Weights of a small mixture-of-experts language model, trained from scratch on English Wikipedia.
Size: 13 layers, vocabulary 2048, 48.2M parameters.
Training: a variant of Muon for the experts, 3909 steps.
Below are experts of layer 9 (counted from 0) of a mixture-of-experts language model. Rows are named router (the router's row for the expert), up (a neuron's input weights, with its number) and show model dimensions 0-127. Each number is 128 + 24 x the weight over its row's rms, rounded and kept within 0 to 255. Numbers have three digits each.
After each expert's rows: "comes after" lists some tokens at least twice as common just before its tokens as in all text. This comes from a sample of Wikipedia text that the model never trained on. Tokens count by the router's weight.

# expert 168
router:112112137090110143129157167109181137146134112144100165101087110153085152156140150171122155100128151110121143099133109105124109156149172132075131089158099133170126129133115119127127162089111141115153104097103157140091136108116124157120131130133120097164123152159103142124129111108121102142099147090140152150101137174114158185152157091150151113111120123132144148086099128125154137159108
up0:103069126118106136117121138089110134128155131115118131095135139127116098150073100161115197146148137136143117143114089164157139173143126139074114137171133103141107113146126160138110106114118127105088112125142113125115134124133138100155153125118124152137168129113095169105194126129139140161083137079125147121133096129178158164106125153138119130104111086139101110147120092123162148144126
up1:100149064159134116174113139104114100138113101112152154142110140139102147145112168128146122116111146098098112113110127183139152182144146117097098084165126150153149136183149148114133114101155081137142124144071142125114123105123134109140107142120179159162169106130080143094132136132132097137113184144127132125119107130121140128129105166108130139094148099100160113126122114109115105146135
up2:095135137107112110140136187123164112088123054141105153107095148163087127127102095108152146123123163103139161083158148121122115090102124142159167129097093138115073173100126139142096092127112123146181108099116170122177097105150138133107112126138120144124142107121158100111123138160132144144118155116151132136143096123126104148158135104144126168112120129095128148104145117109140130116133
up3:141100080132124125102119174130124150135142107126134117139101086095116137122149161132154157134119081120130115093111123164200145119139116145124150123158086179184151103170145125117108174097166111138106123148113141134110143143103144121125117112110184085141114134152137150110144145114164084153078175126124119135115105119118133154117149117101108148146147143127104136081135099110122094121143
up4:156127107116087120130099130186129125074135148143133123110135111142103119127113160159148168097155156122113099104116093136119140090129145121116121073160098101147173137128125112082109133077127084130106093089132135109123116138158114147093111094121138152160115175154154138136116164116119142121112146118128123170109097122092136109102150146138113129135153146138108179166116129166096160168128
up5:128143108146111134121153152117188132095126101129114108077152141106129120148114119113137190116169163143075115133134139108139094155186128156133178147136157132119080135125120152126110126115108090148146114130097143090105133104109102137085104157142152137106120158167157097115112140086153108141105127152151154125102134164101165072106131083141116147114123139117140125150117098126141152141126
up6:096105170128101149164164129115149145165114137119134132137104149089166166140101136095123158145142123130139086116119141092090086119124137121112128119080121124114133179149110124108132141145142090116130149085120144126125147132166090146192121156125135133140108082123147158111142168132120122143134146159111141165144109136155135146091151116153088147147101108132152141107103111073110133072085
comes after: " T", " S", "t", "z", "c", "T"

# expert 60
router:071144143099135134118130137117136117162174130112141175110123138120093142147133133123147153096133120085135130118144110154158129139110136110067106112139101104076169162128143127153119138093129138108131106136106125137106183114146158096143110146181094142129131122109124155148147131080082123089178118119101125165093167157097151139106158110126147162120160098135122151099118133085132111126135
up0:127162139103105109126177152123103145139123176135119154148108108113131102101139069116137120093151124118108141167184108117141113087146158133130130116142143166120134115113121132129134131087123117171123110149141145158144198142138127098141132103155140091125139126059162137096139165132121141148161135097108066126133106138136179105106134142129121129100127086117143123089141116131131159175122
up1:063138119098146139113106116105120134095110134079125173124133132132149093106133174129168157154153111132080140115106136120180126156138124129096091074122127113139140135173128098155131127151149087115127126102093130134124149166173122123158169082138127141101137107131128171126156136136139123128121109115140131169078149124086111117125107107129124191107141114134133168155138110116135142089125
up2:114156105093152145148152144141122110101146080086136107128105118172112150106147110131158162086131089125107177126158172159145104097157136090135122097146091084125129115151149150165113140128141138137107117118085133212153123126124169105159140150112150089139135145153131157118150127128129116147147120136118134118127100096102117098120130105115125131088177117160079119151130144139150146121126
up3:145124128111124127102099145105128132128161126074090149093102121139117104118079177132133127123072134092126136120128111127156122142154144126110127112150144102117137147146152123102118155144097171147165139122118134141103148113109151190114094130152081113153124113193124132155165114135142133124195105133151133134084115158136117123149132158106113133118103101155126082083114131187126114098114
up4:116130101150121077149129110138130113151126116084178152077153128163104168155116163130102135130128159112142136108104108137156098141153099117161143154132113127116082131129125163187118118148108148105129082105165110164084104130100119138104113104123140110133104141104109167127119084150121158089164087129119105153114152163161138144129130129122145087138156143151143110153181130112153140108136
up5:095143089145101123148149147070093127154117129114081132154141151155084148129169137149129108137130143142117128160075109125132152117144114132137112133123112137082117174113126150151120114124122164124087145127088111129081038131148170103113134130130130149134135158122115143105187134146092129153159133156152108124110141149060146135165129122103127128120122151089145122134133104135138148136112
up6:133092148122108140110163140102130088159158130121125097127119082155180130145098165177152146153124112116125111161151107058090127120115095149084105125167115168135116110121102143142109119111152102108120145129135153115127131130131117089137109147151099102156134150107127178121095149150124132146122073133132135154127128130107081138134155163151133129122108098147185172107154133114146089136125
comes after: "\n", " Year", "==", ")", " Award", "le"

# expert 231
router:108135111105085105146152113114147098137149126110095102097104130110069132178144168159136130118155154087108136140138053102146132172104134100133141123152088136146130118158120140177146113076138129113122114160142161172100136107159116185134129159141108114106121111112071124124155183109124117117117146152119138164110140131113159097128119117133155110124152134121142132131107163131121109113139
up0:119131109108122093167158099082137100098124146087109118144166113137109137163076150141120150121177117136126124162117097126138107159139117139095169114115164103104191118145133168141151147128156114130138098109160135164174129084149159129101131127110118136128166125119112091131133140127138146134135093129118126105139092112134172110134155117156144130122123104160112097107067150151105090169111
up1:152087082096121085156163128121148160095138106105113129123107129144136142093144148109166123095102093116179168150124154120106133180161113091126150112124113117086159141151128150166152132125138134144112155088105121133105133106145121122183131161113103126091112091121130108117147132162120144103183118135119160111158121118115136145100118099153133150148118175087118112121103121145109089165140
up2:139122146062116113098113170126126120110089134106145161094111140141113140146132194168122115132116139126128128132130091077162135155141158113118165122119138153186112106136138137133114109103192096141163132078133148124144140146154114111151116131178128144109153112121081116168117161138124124101119142115103175112118118149110109126098121099102121088139133142144110117083136145138079114145150
up3:141161154081107086121110130111138106124138119072144141107123160153094101154090126129074123113169106112147157148155099178151140153124096106135150180140118139096129148102133136127171134060138104171110141125087140123117153110132149117125129172133095083121138142101107138137121142096148103122145164127118123104102129098160158116143099117132096139156161165125152147099127120142148127128142
up4:145101129108117137135089155076133148111112139122117080143148155150116142185134176110122159084093130130145080134133123165113141116097101122115145085103143125152149083153127119195127135105133084117140085119103124129122114120097132096155144151133152109111119163090127167130189158113146151153124131126102094130111143142173135146129119138122129156171118136159128150144127133079121135150130
up5:095085137145096047118127122150144129126105133127129112132171151158088113136097120125118136135147141103149132148112111124124128107128117148140150078164120137170128101119099121123099117143087146157155163127071156151092135153124116167145136131133117095137154167127160126150134095134106122115156136088146154161137167086133067081140122087127160122118153161139134158147126147147153144124130
up6:149150115144128170115155126128160107188123151113170120113142140094096158141131115137139092068177173136143124137117137104177170119145122101099126115096131112110117115146071145163123118110112134145162133152121157120094133112097169105097149166092091100095112121140131160152125146087098155126148130128131127144135098091137137121121141127131127116136100192126163120128138092114131122093136
comes after: " a", " A", " f", " F", "it", " un"

# expert 67
router:090087179092120103126136096128156123131136122154125127125110148137092147164160126120122138140141156108147128083114110129130112142138125125115164088197108131095143121115117138152069134098122179125135104124147142134100158137132121133123123147147131114155163103087089128145163158065156146112124166131089132139120136159135155155113131112151140144128149100080137136079102178119114099128117
up0:149098168115129118114101138158136167126134147159125158126174120102106132171112158136158119137141165155120109112177112120130129093111134166106148106155080116127150086116114152123074107138118139110131131124134109137068110113156116151095137120127121105131127144146107128154146130128109141108108144099069126064110136127132129115120113109160142146154174105129129162132147176167108066121094
up1:094120117110104153081151129114152168115141162108156179144139102098116141088149111121139137169117145137148137094133116128094119114119119124134094136089093153124110121097133157122089163128142153125102120176150109136103129150149112177103124137128119076133132097156137139121137125128127124145140173133140172119105152128113196113163134138127154124106193132130119149100124101128065139082136
up2:127133144116135113175132116135158120123104151121096145127159140161130123130100098149107135102111152167109105108141106114145060166146123076118113090168140127154141128157118131137129145129093134091151134153162156156154163087078068129107110128107143105140155123107140132151134137158163163177140131079141160139122119123103139099134136090136071139086141169131144097142126123109133131136136
up3:138096094153143090129140146121122163145136080116096138145114167100064112117070141113105133120139098105084109087128110162148145138161148142132114105118132140137077086151205154149092132121158149153136122129088133115122149126162141145115116107087131142115110154172141163108143153127142135131099148185128150145121123143113143145138157116137130133117172141119124126114156103125104090127126
up4:109150129074141117115162116149152129123153132149122096093121095154142100110096157125171125187148157133096148122127134159111144095146190117120127120084119135136103107098084135093133165123115188126131150121169128121102111136153109107114122143099131134089121130093148148114089129078128159164154092092128101169108119135124151138137157093137148103136161145130155123123122114098127092116136
up5:111084130138108134100170139117159121117136085116175136120095108139113119089151117120160143161107114105105108116125157151133122141123139126139141118134178137117152160163130143161130140148140179083109133169140120142076126151138134138120193109113124127122165161122159114172137139096125148112129131143127140103098151140148141126108110152125119108069079088128154097051138126100135143117117
up6:165086121117131092161115129125108104142131133142117130102137082145126162123130140145139145080132128122146082122098119164135154127097103149137163109161120140102109148172123132134142132145159145131113134093147117132113088108168129165186132134098112137146121113151103118124131130118146127126137111093074160131121171159126193086143101130084131137143149121106131139120128125079113118056176
comes after: "s", "z", "u", "k", "ch", " Z"

# expert 251
router:120113148120075140120136136103161124132121117094116104107104128143112145139141162123151146100172136149104152101172121121132067136134121180126155074116114152128133174120135143131122141097117118111115094149121134092103129105150105138127146153140122112150149108129077132163153149100140116118159138124096150181140179126153149124130186085133152128160125113068074145109116128126160134149112
up0:121098146122080115163072125088106137157159127120110119118074114123092125138136125128151124104159171159109142152124110154122146133123133138128140156092161107140099083100094149131141140123130151148160131150147079129140160114154181119120111143100148141112123108145136165123113100105093122116127112156124129107121129128143144141138180129143103124149081100157134068171166183151159142134126
up1:116074174144183094108108142133129171114123093142124146138137183131124125131088121130133138152110133131138132105110124145131123138171153137109165152103141125114126158130150106142077119075106110126135058164153148124136109133133111143118176092103114123114108100125141109124179090125125135118145126167120137124139169112123141138135156070107138125156169123097149123111123099084105110113167
up2:136147098127139103137134132136147105101156158154172115111160087134096128148129145128117140128133146114126163120127159126184108074158121118130151155103118126143110181121090108111108073135082134110137163105137162134115115095147071134119153142125134144170125093144161109133102137128108141132072099088126132129118094125101130167093132100151156161131127113102131077128149142144157114159162
up3:105134110136071122146100100154094144130154149124095115128113118106119152090142186134123093142151114118159094144138151137141102157117101151110110142095131090098123095120107103144114141137133110166124146113126154123140109156172097164193080156155151117133114161125149155103100114078132132141132118076134123175125120143125101163132108086154154131156130112115172135160124109151125117135157
up4:209071102178127060145155170137153127111126147111111136152096131090125161145133142119109114109134153181109121107110107148139153118144123147175143131134137117132122138120114119173146126136123088150123143139121170091093110121112109155113097082150115135131127093127137110139128147132098111121094152154134111155139104115164102144150084158144128096096142112133134130116106152106135154091109
up5:145134123106131177107121112173122128098113112126109084129103110155156095113136115164117098129087160139135156152137124172104130163144138192150107105111095119149100099124090133155110176112100151128138103120152147138153115146110125197104150122151108111136111142086130142091132145107108146162128104151101128122129118151106112127068058143135167148122101136122143123126164140109120121131128
up6:124151148094151115141108142134105131139131061135123133127159130202116145118143138115136121136132123114115114140144138133150156114156119078105159121144130094152128093122153137104151173084115143110110116112141119108146123130105091123121129160114127138139174163076150167134166173090112152097128107138116089114150119093192126125125139141149118086108147115144116131117147077075137155114155
comes after: " |", ")", ".", "---|---|---|---|", "|---|---|", ")."

# expert 245
router:092119136131115125114153163088129123120167140124093113070150104133115123127138176140145147114153154105109127130132122136166120132122130102123121112140089138114133152140102088117107160134135124080146124107113141146084122113150111131102126132118114119155140126142105135159192165094066143091174137129104140190124153136117124152096159123159185145122183105104127112113129090140160145116153
up0:087124135124138140070152153113129098135123125112106182151115143125148141111136108157078112124109139130124107095149156137121156149106107072152153131138074135132153154124129131144121146159130100131127103128095151145140139108133129102149120119085085198168131152121119130111085096146152167099130150153146140129160168172148124120123150164123091089131134103129126102074116108135112113156148
up1:131134102079135100158158113086120158136114160147138094129143158121118151149144111139133128148120095135101137161122135113109097124070154189155147118117116164148137130104139139167112117094163103108128111122091157145114120131146090122123115139124123137122108130094138157114115141118120103125121131135127136142139118066086121108140130117125141137140135172198151182088168090159071131106105
up2:157116190141130122123144146120105150130084176115150139124107078139161108131097128140144124133160118149109133108147110138079121129094150124118150136151158120122149108141154118158075087111104099143145139162149161130164115150121153113115168085158124107102115159117121155101162134103132085137113137146125144125085110154132108178136148142112147154105136121142177134095125070096113090115140
up3:179089123140150139166140100111154104108143135071137133115142162157154118116125128165135084091102129134121114128130112125115160171116119131118107110132099133140156072139091133135102171139134142117132113159135155125148137111122120096137069122087123148166145134121150120150106142154076159087106153085099109160113158131180123158119144119164145111118084101117140101147166123146128144117111
up4:139153150131123132160083093090131171132149098146117124105120086166095146157139117128111101122157107131130156160120116084135154156083091123138138132105108165110160127145139087128105127160112139136142166137119097120138080144110103179116184130141090126141172165139101138093078091106147145120124139131139161177136115116122113092096132148109104097159139100118153117141134119103125127141125
up5:172113152123096124089080147147094133132092110192150098109165150152148109115145140119143145116164084142092130149147145186119084119132164112112105142132104110165124122132122109157081121130112094097140153094145158126101108101139135125130149165137135105127122135104121175108161144122159088136140118139129187133110132140117134146151155114080123149139122125093153086126117108114136148120157
up6:120058132123149138087134150100111125118124136127142121140136137154111117136145157106149136104121147135094143147120136139144117099121139146167100163179143123138121103076119111075104092102138132168150168102135134186179127148076131129112111123157160136163144132117110145141112150147107090131109126123138096134083126131129128122132128116131125145182134122134135062172125073100126107113164
comes after: "\n", "==", ".", "===", " ==", " ="

# expert 56
router:108124125122130114113136128121151092158175128103127134092107136143106118167134122136122110122161137135133130097140093142158128150132157141075110148137113076096181168150129145138102135099090135123136094148129154119083163113120114115118114123185105100139156148118099122174144149080120111103159113131115149157092149184140150143098154105117137135113170096112181141089118130084123109120132
up0:135128141154146104136117151111125133149133168119050144130116118139144134116136114122100134096167162144174116146168131140103167096104114083076117156132160153166134175141141116166097134140121094121120118104151142106088127138103098127133144109157091143112148142117108145129143163119099102134115176109111150132158143139121128080073126167096143139093107138123084123100108142133144166122124
up1:095151129145116156105085121113158124149111108126134136138064129155130119114164111141124094138141160178162155172145138166135155136106099119108104101117130136168129150136095109151093150145164112092156133083103138106099125130080119116180133123137130111111144126132092131126108131112152154132153138090161075114163168173110157124126099111117143169157114127129115110119081137116134164108121
up2:103105082127157135144120123128134112149108165094131145170117138143112139150133160165141154162160125113153104124115114131136129156143079144099143096086121138154152120097129136146114157118133169123144114103088074098127139128079125119141122129131141080118106151130141136161136080139110115121089145147154107100168100141105093164115153130107132157130118145161129037148134117139161117156118
up3:129118105119158115136139108198143164120160121153101131156129115141148126110141093144158087126125144150134123105167144112143147126105103086126120135113108103124134122110111145152152094108142113094108153137112128133139140165131076186140115170114117086131191139122113127141165106115075118148151101112099095122135139164105126075141139124117164107171064152133133134132146158126129156108122
up4:080105147052156162135107145098129143147111148106129072140117108164118108157126104139114142089135107118153162071150100143125161134186138130108164118109137136086153143128132081156150103122119128138146119137134170115146151138114135121132157143133134114114098102104100144157146157159164107118118121152131172179115098137128097122119138145142114082122118129093113133150105131083104120145144
up5:163141099147154104134146145102175143122146117143078144136107119112107171086130138142142099119093116089121151139098120114117141111097149105155126147152119151142169122097170152116115128124144129105129143114131102103157128064136139107111135133108154133129119122126145191131147089079125086110047125155144134173148109123095122144143157105136109137147137131117100112154152164146087130156119
up6:097145089098147142110107165082102129129115130121108139110127136158122150150125130137125114142148106148145083166164171131183107116112182159138094127139118130139099162136146165132133127085120097100128128142120116125107116080124138101084143143084114154125113156114132153126138157110094122130112139141128124087142093122105110171156120138160133108124152158175158123067127160126145082164107
comes after: "\n", " Born", " name", " Location", " place", " by"

# expert 233
router:110113140107107154149169121098134133091170109132096149109122135152071117138135171133134128109133160070112119127109121130138105147120170137114147115134118113124146145114126148155119135062117151099151125162122133165105126099135122160145124114132113076122162131088133130150144167115134128123114129175093156132098173184125150105136171126110148163162179108123102133120121123114120106137190
up0:098136137124132135084168125109127120104133125113159150090162122126063127143171146102109180167105157134130089098166131136111164135138130149133111109134143134142103122127117137111128119131092124154152160148130158125131097131153126146100167162098148140142142086104108186136159119097151156129145117103139124114096138084091140149102154137142125143117137080128078151124122152097141121122197
up1:133153160115148084123124132116134140135146129115146085153133102119124147160135137102082153160152141133138113152132118155102132119147129150123170110132105129109161144157114116107118159154154096086108105122153098112180115092085127127141112155106118139150163157145138112139105117106074151122098133148111110126129117138113175029128133128125128174151141079165119118152156140077120131131134
up2:126124112165123097145139115081133124080147165099123180092141136128100119145149147133161112127129098141161115112148127115138143143159129101077164144128132117115138156144164156147152101072107099105143102097125138113125141115152118083135083151131083126104142107071136156135172135118134094137139158108099147087108114136158137109160152143115122162169153104140155131118126121110187137119120
up3:115132077113113160133134080141161175139146107101096124078143135100110126155118145173161139159122153093134093130148116134147181115099153071143119127137125133127137118148131105133118175106140159101092149149107152140109098081151105092152119130127125149158118121119139128156122158126121181109121157140125137124132144138111095132124173158111134168067126094121096119130094093138113117123153
up4:120152113139151075112106160136137105132112114107150124140099161143148153129124157137124127117115148094113123121112118141145177160136102117093126114134113110149133120126125137119126110111140088109141143115117112128197155137118128135136157122058149145122062183149108173137180136129091140107153126115141149109115098093154174134105155058120141130132135093101099135146125174098139138143116
up5:161142169130182126097176152119161129153088136111108151093137100145127096144160133117128126122152129108097163115108117136118137153144156169135129093158138116083088126148102120123127132088136106135160121121112131149144133119147062147162132147083144149105129112146158118110176140113115105126171109125117165155060109142133110120140127139118134137139139127134116151127090052104142110113141
up6:160119156099116138080144142095095102123158114115107132143111129126085141123105148075130121179124163078118147132148080110125123113113146124122126129146135168135145127119149174141134160118131135146126159136075124088144124141161141113118139145109160119110110106089160160101117120111133162131108136126185120150127101183119125168090129148129126166133145147106122092090120101157182095147145
comes after: " ", " f", "n", " F", " d", " S"

# expert 183
router:098103137114137117145119130124167087141163107116111140128119111190093170136188130114115158105169157122121118082147102156123127137097132129133116095149111143124144163115100142148117138113131189080100129151113143125130141100127139140126123141121094090148158112080083120161120158134078140098116142109090118143107123150100175177133103103137131179121127122127131128104128149116124135170149
up0:138116130119119152137129136132144116086106105093090124129124124149146116121122148155160172121116112126083107128144108125093171104086091160142158155082111148135149129169086117124097138121176151158128164141103153128095112103108084137157137133083129104171109150165121141120130152135093137141141097098096128141166105168083146147139114125172136173138136098145130137136108081164121135142116
up1:153102110113112118125153129134146146089127112110103149120131164148104136151133154143139096098156131146121146085160126132123186156148112116126126126113100150149159140140123104129123077126137105127134104154144116085130103090123154123119163097138152119131135126180076125084089102134100104133124157124124120187133096160127158161122107093164121172056151129140130131080163140121141120133158
up2:098102121185171087117114139130116119166131136157139121146132128128162158145089127106152164116121105087181150112127096166127104087132126134118109100126177153141158094124082127137109201129137129108133123084144145155162109101138157118111097170133120148167140114092104122159140118130099090111152146115093145142114172104132123123104107136133166142117118135109097149141121121145162130117142
up3:095165146073114096159096100126133098136118172098109165129112151150110125126144160137124130137157122109152161107141088134144133100151116145082125146137127104088122113157140164163128154084132104139110115102147156115114093116101098174116139137174139145093141115161135120160156159195138123115108169119113115081125108144122105085153100133128159129130092143102147107134099135135156143130140
up4:147115126120151142166108150110139100118131110165158105124165149113127146106094141117089160134120190107156138076105131134113083103107056150135102090121094126101144136133176173115122128138093115134164118152134166133139129150128098101085148108101117135139161114107116141155124131100161179130158144118137098131141091117124137120135139102150156176095159121123114093105148119133108146115136
up5:136079132098130138134139130115149093114100089146110157125157143131111111129136151135143154124145109120115113127131178152138111092078164087143126188141111121171119155128159150129085145133087131155105129131102105092108144096102132158119111135162161112128181144149147088119125157108078083161153115129121134122118131144077173105134093120107130141132124118107153151111152127108090174123131
up6:149140141128141135091165180112073116129115162164097119107158116133119133146125164146069102156129143118115072108144139150118179145081160157145143108167132129107123169126110146131148085136110119119124124096094171109109150133111112084185110171145142074117150130140124120118142129114114145134105121125115121096115142111120117122114112114149119142120119119096102114164178173137159132120133
comes after: "y", "e", " John", "an", ".", "el"

# expert 165
router:107138132141104103130117145094123120160154085102116115126097101128117131172179153139129129090146118139117158107153119148123120153090165140081132094129121139157126127113128145113131128076097173125149118117100143166112126129155113097115139141142142094169115122171100106141114154121111136106095128096154159190093133182122178131121143089172155154130130136099111139117077119146162127131114
up0:122160147127158127161120147092134096139166145112084137110108119104104118108083173127142156132160153142127136122139120156126120098104159121140170131146130155118121131124106118115123126136103140161119070123080166139146124091146102111172092161129112118095126101115158143115084147153096136093127123080166125115116106169152176095124111160128136168126111172112125134148139083138097158131151
up1:111109145094130101157137172105166118147144100113108115107079098105152136142103145102136149085131142135127167121132132148081131144130118156066153100133109097154131137123102118145177196127133140159119141080107111153132121112126132100119093101143163167150129099135138100134144159151117175142143138148135071092156122143144136156124095116154148140129139091146104117123117129162119107085127
up2:146157096129120131166104142132145134102096092120099109132128123130141150136113158149218089092118161139101116117141090123092107136098159113152112093129115100104139114163145104126111130120105149127138114149138105140142103134122117123138176117095160109171153140164105116105160124139093134107073149139157133143134111122154121123098164096114183137120153158154111140158124079124138111119170
up3:137109149160129131129164130099086149104106080095110176128107143137136109122103139155155149096129150138145130104125126140105120143099156130129112130122122131067141143060123104143098129103158131125131156111139101141107082105169144160092140139127141104117100135136133117160109191143137118117096106087143167173094175112148123113125139128143139115143108160104130184119168133127120148173116
up4:139124072093118075126165134150165139139145067154132159088092163119127084114164151150168086129145118109111142120120119088132114137112129100143139160145119120162124129135142127150135157110140139129154110134118143171152163138112120092111150162070121108128151151100145156109137161109142142112129090151173124121167075126117142107101097092161159139126093128103141129138138109129109136139111
up5:133111130156082127081119086090166112127151095143107171157104116134124089101155169177140128068168161130128159141137119165105135120129136124163146108106091150127115140105173114140165121118139114114138140122113110116118145100126112104124095165140164160125122142159128114137094144104153138133102161147099137121101125120166120104088071140153193148141110137098138133134131117155124142137128
up6:114113149140098114147141130131135113140141151103101157118126198160124111144097168143148131066154097172152143157162107106139120108120143143124131193130122110124130138123119117074180114118100156122129095087091104159116101106113132101137153137139125115138131106117103133123144160122109139133106121140134148140085087107111135108116121164089137110184159100137163124126086095108173110129119
comes after: " P", "c", " the", " b", "th", " I"

# expert 32
router:129092142101128113154146133138135099179137127119121172065091107119115169149158115104119173098144142134080138076112104152163127157097166139104146099112095099076122170145118127162111119113106137115135113143128129146085138135140111105111122113169091136139143122094092150171131148085132118094165110138122131139136142164121140165119174109143142154107129131102113097101123117118144129139141
up0:158115112126138099065137136117130116163121124114122148134098176137153099123129184148138133176143167168118166123118089128163159146112128129146157139123109167109103161128141144135133114109115157165082142149131131134145124093159120131200113130175139126159137117136114131125131077138107110125122108134089163125134099093119146075118117112104118112125104103118125146136138072121088108161111
up1:129123150108139100088190105123140114141099130099109117124160117197144103147133157089134104118187159132140116083127171139162123185148093136136116141134135108096121114097139097119151140109111119082119139104152082136179108143119143081161090156095161141138121118109133134125127140099108160144128149130130097146145135103146106117144149127126152146143137125114092123108139099128144093134178
up2:094127130094126126117144179100138097101140113121135141140105098131140124105093161134102099175150151128129171151125132108134063125144112137111161117147118175132100153127166132145124128124140112134092128137074120122173138183124115138114167128136116160123184114158111108152179099139137137097127132153102120100131187107095090149140156149143138129129145160087112128149096121088134120134120
up3:121106132139117088137113117172138108152153141141109139062130116123145143112094130105148147122118107118139141164145114121145142172070140153136149139105094129088105106136164111143097136089111157139099162129100099152140116160099134119144114120141090119090116139130096133177168160111111110142145140152163099093105110105144088126152164118166154125147142129141083181147157106127109136166151
up4:186120121150166140154137115167144149157104136136127098141134135102118115151147086138136125073106142144147099119126115104113127154147083131121125122148092150104129125072136082115131103147098135182152155116077164123146099160115129131156155131086119075083093112123094086129131187123124153135077140103134117137132136129120146147120106154114168153137137145137133158100127139119114111131144
up5:107116165091157135095126128110103111156156146110094135101125130098103152144133144166125156106097109097085114150119122138114159137134130125103120108144127150097166113153121118134150104116115130152165098100157148164071155096138168112146131169147095127123126139120175132120148126139109153114146085148174146142152143138130144158167073145142093177098084140138102152099160092130115140125135
up6:126065094106132135143124132150079118177122129142104118126149128131148113184124153117086157114089118177137097181155130180095158106090082164122109127139105124125104118127114131113125120107134122123089152137096155119176124134090130140166139149118142124125120116101144134104153104160143090169164122112109136092092144116115109124160139117171161133095117145113144134127103160135154132154129
comes after: "\n", ")", "\"", " 1", "}", " Win"

# expert 220
router:100132117097079145147133172110156150114126104124115138103094117148136167168142143160107138136149136092124152099123113150143083126095095118083162114154104147124151141126107086151099152093090127109140095120135133124104132116120081143137149123156086071130140142122127104152126155139156108135150140155122131126116176139130139160118144094135141179206132098122154147118102107103139104153139
up0:105116129107149155136108119146132147111122116176123127118104126137112112132105141111163096129157081069129161149121090128128118167096156169152138146096109209140102130109098091125111155150121112140126138105135112147117174115127125142063123136138096147141120124078114131117136128124148098139116135112177131117124113122136126125138117115204156124114171172107135123117089104161138158139110
up1:132182117106127140147139104106146102116117070153165098105116117171073161143125121197148093141139126133134111108131124125152151128121132141143126126105138115146114131141127127150089137119111126165120140137137137100100145100117130138132105146141109103127144109106100179168151164096146145150160120113131110135125132130141095124138139093079089095155053132098072139120165091111147138142147
up2:099090105118140134115139119155121110111136133123134144127126142114134084113134097141121112139139137133113129102112127123132151103144166137117145164159115148097124122152140106195084160050134123113136126154118142118083164142137114134088122141129141174111078076085130144128118119095175134149146170140155087112140129081139156138161097135102155121139194163118127122106121142097127110133119
up3:129152129071117159141134119085123110129162114137119116137127133131104120128135123127120130162157138081174150135110118084123118175157087099126146068157141150108112159178092119141123154166150173192144097110130141127125137123117150156123130112130119145133128096145106142114135157123139103130121134181179129101123113135147125109079130126131108079153135178115143101122132089131149151094102
up4:105134136108149137129095186073144107114143129086107107127149122144126122154138113131129158093128121145105123144124127184129112107100102104108105078134097126117152144174126117116109130110137124153142092145111132151106128113102106153140148141147122112134090135148163155111117112188089143157130166111130088084130165145169111093129139154141120126191126147138109160139136071161165133120103
up5:130132123120110141129080148068142115142110138089121141129133141104116199123125156131140138104127107118098118118158123113104092111123116121076100106178159160124115123165116137144144111118148119117065111139116102139145138126143134143119119148119100088134120122154116094116131108146162147170146109139173139085101142128097135115139178127147155127158144101139167153130196127114175104169135
up6:101126148144152163097144143101165135094105131199161133086105105129142136141129123112108144111178096101131111136114102122143143110079150090104136124108087092114141150121131096174103088163112148136115131121165131115151143113128141092143169138134135126111165118109133161114144139122132122134131163134112165119122141142171099174112164119122092098091133125114111144166147091110098146090159
comes after: " 1", " 2", " 3", " 4", " 6", " 5"

# expert 229
router:104139165137109138118139144077137107116135132099127120091123098127122135117121140124130157122193143122122135119149103164170087106119122138141182064140105143098110168135134143144103143121103120081138112119119128135094136079145129129154146138162112114164131125128089140162152144079082146099147139135129129146139160147114156122116134084144203126157148115079096135105110104110146123122139
up0:135133169163140133128117135122137126181122134118107156118107111120139151143132084106116100117149150132127155097124172142109136170093149100092098117155147097127159109100146165119151100165179073110157116142156106130129191104110127121137125143143135113135162151127141144134092093153107173134092119125101116133134134132128115126077115136138083077135086130142089092113091139156114148115112
up1:170128140126114103106109072120089109138127130131127118173171107126167139174155112133120120158136130125124190132130134088117111087183125144092138092094137102111099122140141124127090128118125140123136130155092138152090081126126154097130099130181151132161117156077149165111142139109100134150123132103128113128114149161153109132122093100152147111165133117178129147139153094115163130107117
up2:161106141079118154127138119174154098108085095090119162156078142132117135106082114174174135085172106107130139083142119133129105100114093168121115102119144146131129083121127116122159134131108106153141115124143125106117099184122129153115162092142131130147116141131097134142092141123166124105143140157113125113133085124171153144176132144119078136145098147120116147151131124112158146149121
up3:113096127120156143090143133140164114125095119082092130144153106139149138086100112093105128115141146119128160158138103101142171090123129088127153130162196103125109133161152175140138137132119108130141129130129158093154131090177098123102139150112149124153116187111110123081115151130136122118177182086110104153146125134123105158138145132134109107143120101094139163142097118129097119121114
up4:146112100057134158141134159092143155130098107134125155115151129104155142129127152145101127131178129152157119093120116121132102087114127149131118109113156100149132103172136143095131101122143114140112167125090167154124081089176108116131169088151146097132099124159163087140146096139138121148135155111122094117149147130115098121117098137112149133094143142124112133165096128156150134182088
up5:117178127117122119143126142133098110133120183100115177153100100150125137178152140161082123109132104125150093131109131131113157121143134109124090100131117115158160108113103122069140146128145096062122118095176155153112161120146149096135127133132123119122105170115127142112121123140143105112112139178132095111143157105127131122135088137132114147103093120168132145154123119141164199136168
up6:157105140143145109118125158159106095158116117131074127132115132126119140143136076122089097130110136176127163141116140109061108132129135149168174108094115132154136138111105130105127091116113115121125153100114097120154120161118142097196137136140125134158106116089133105131110139115168157164046149145132136110137164122128125165131122091121148162124123136142096110159149127121104094130153
comes after: ".", "\n", " |", ")", " =", "==="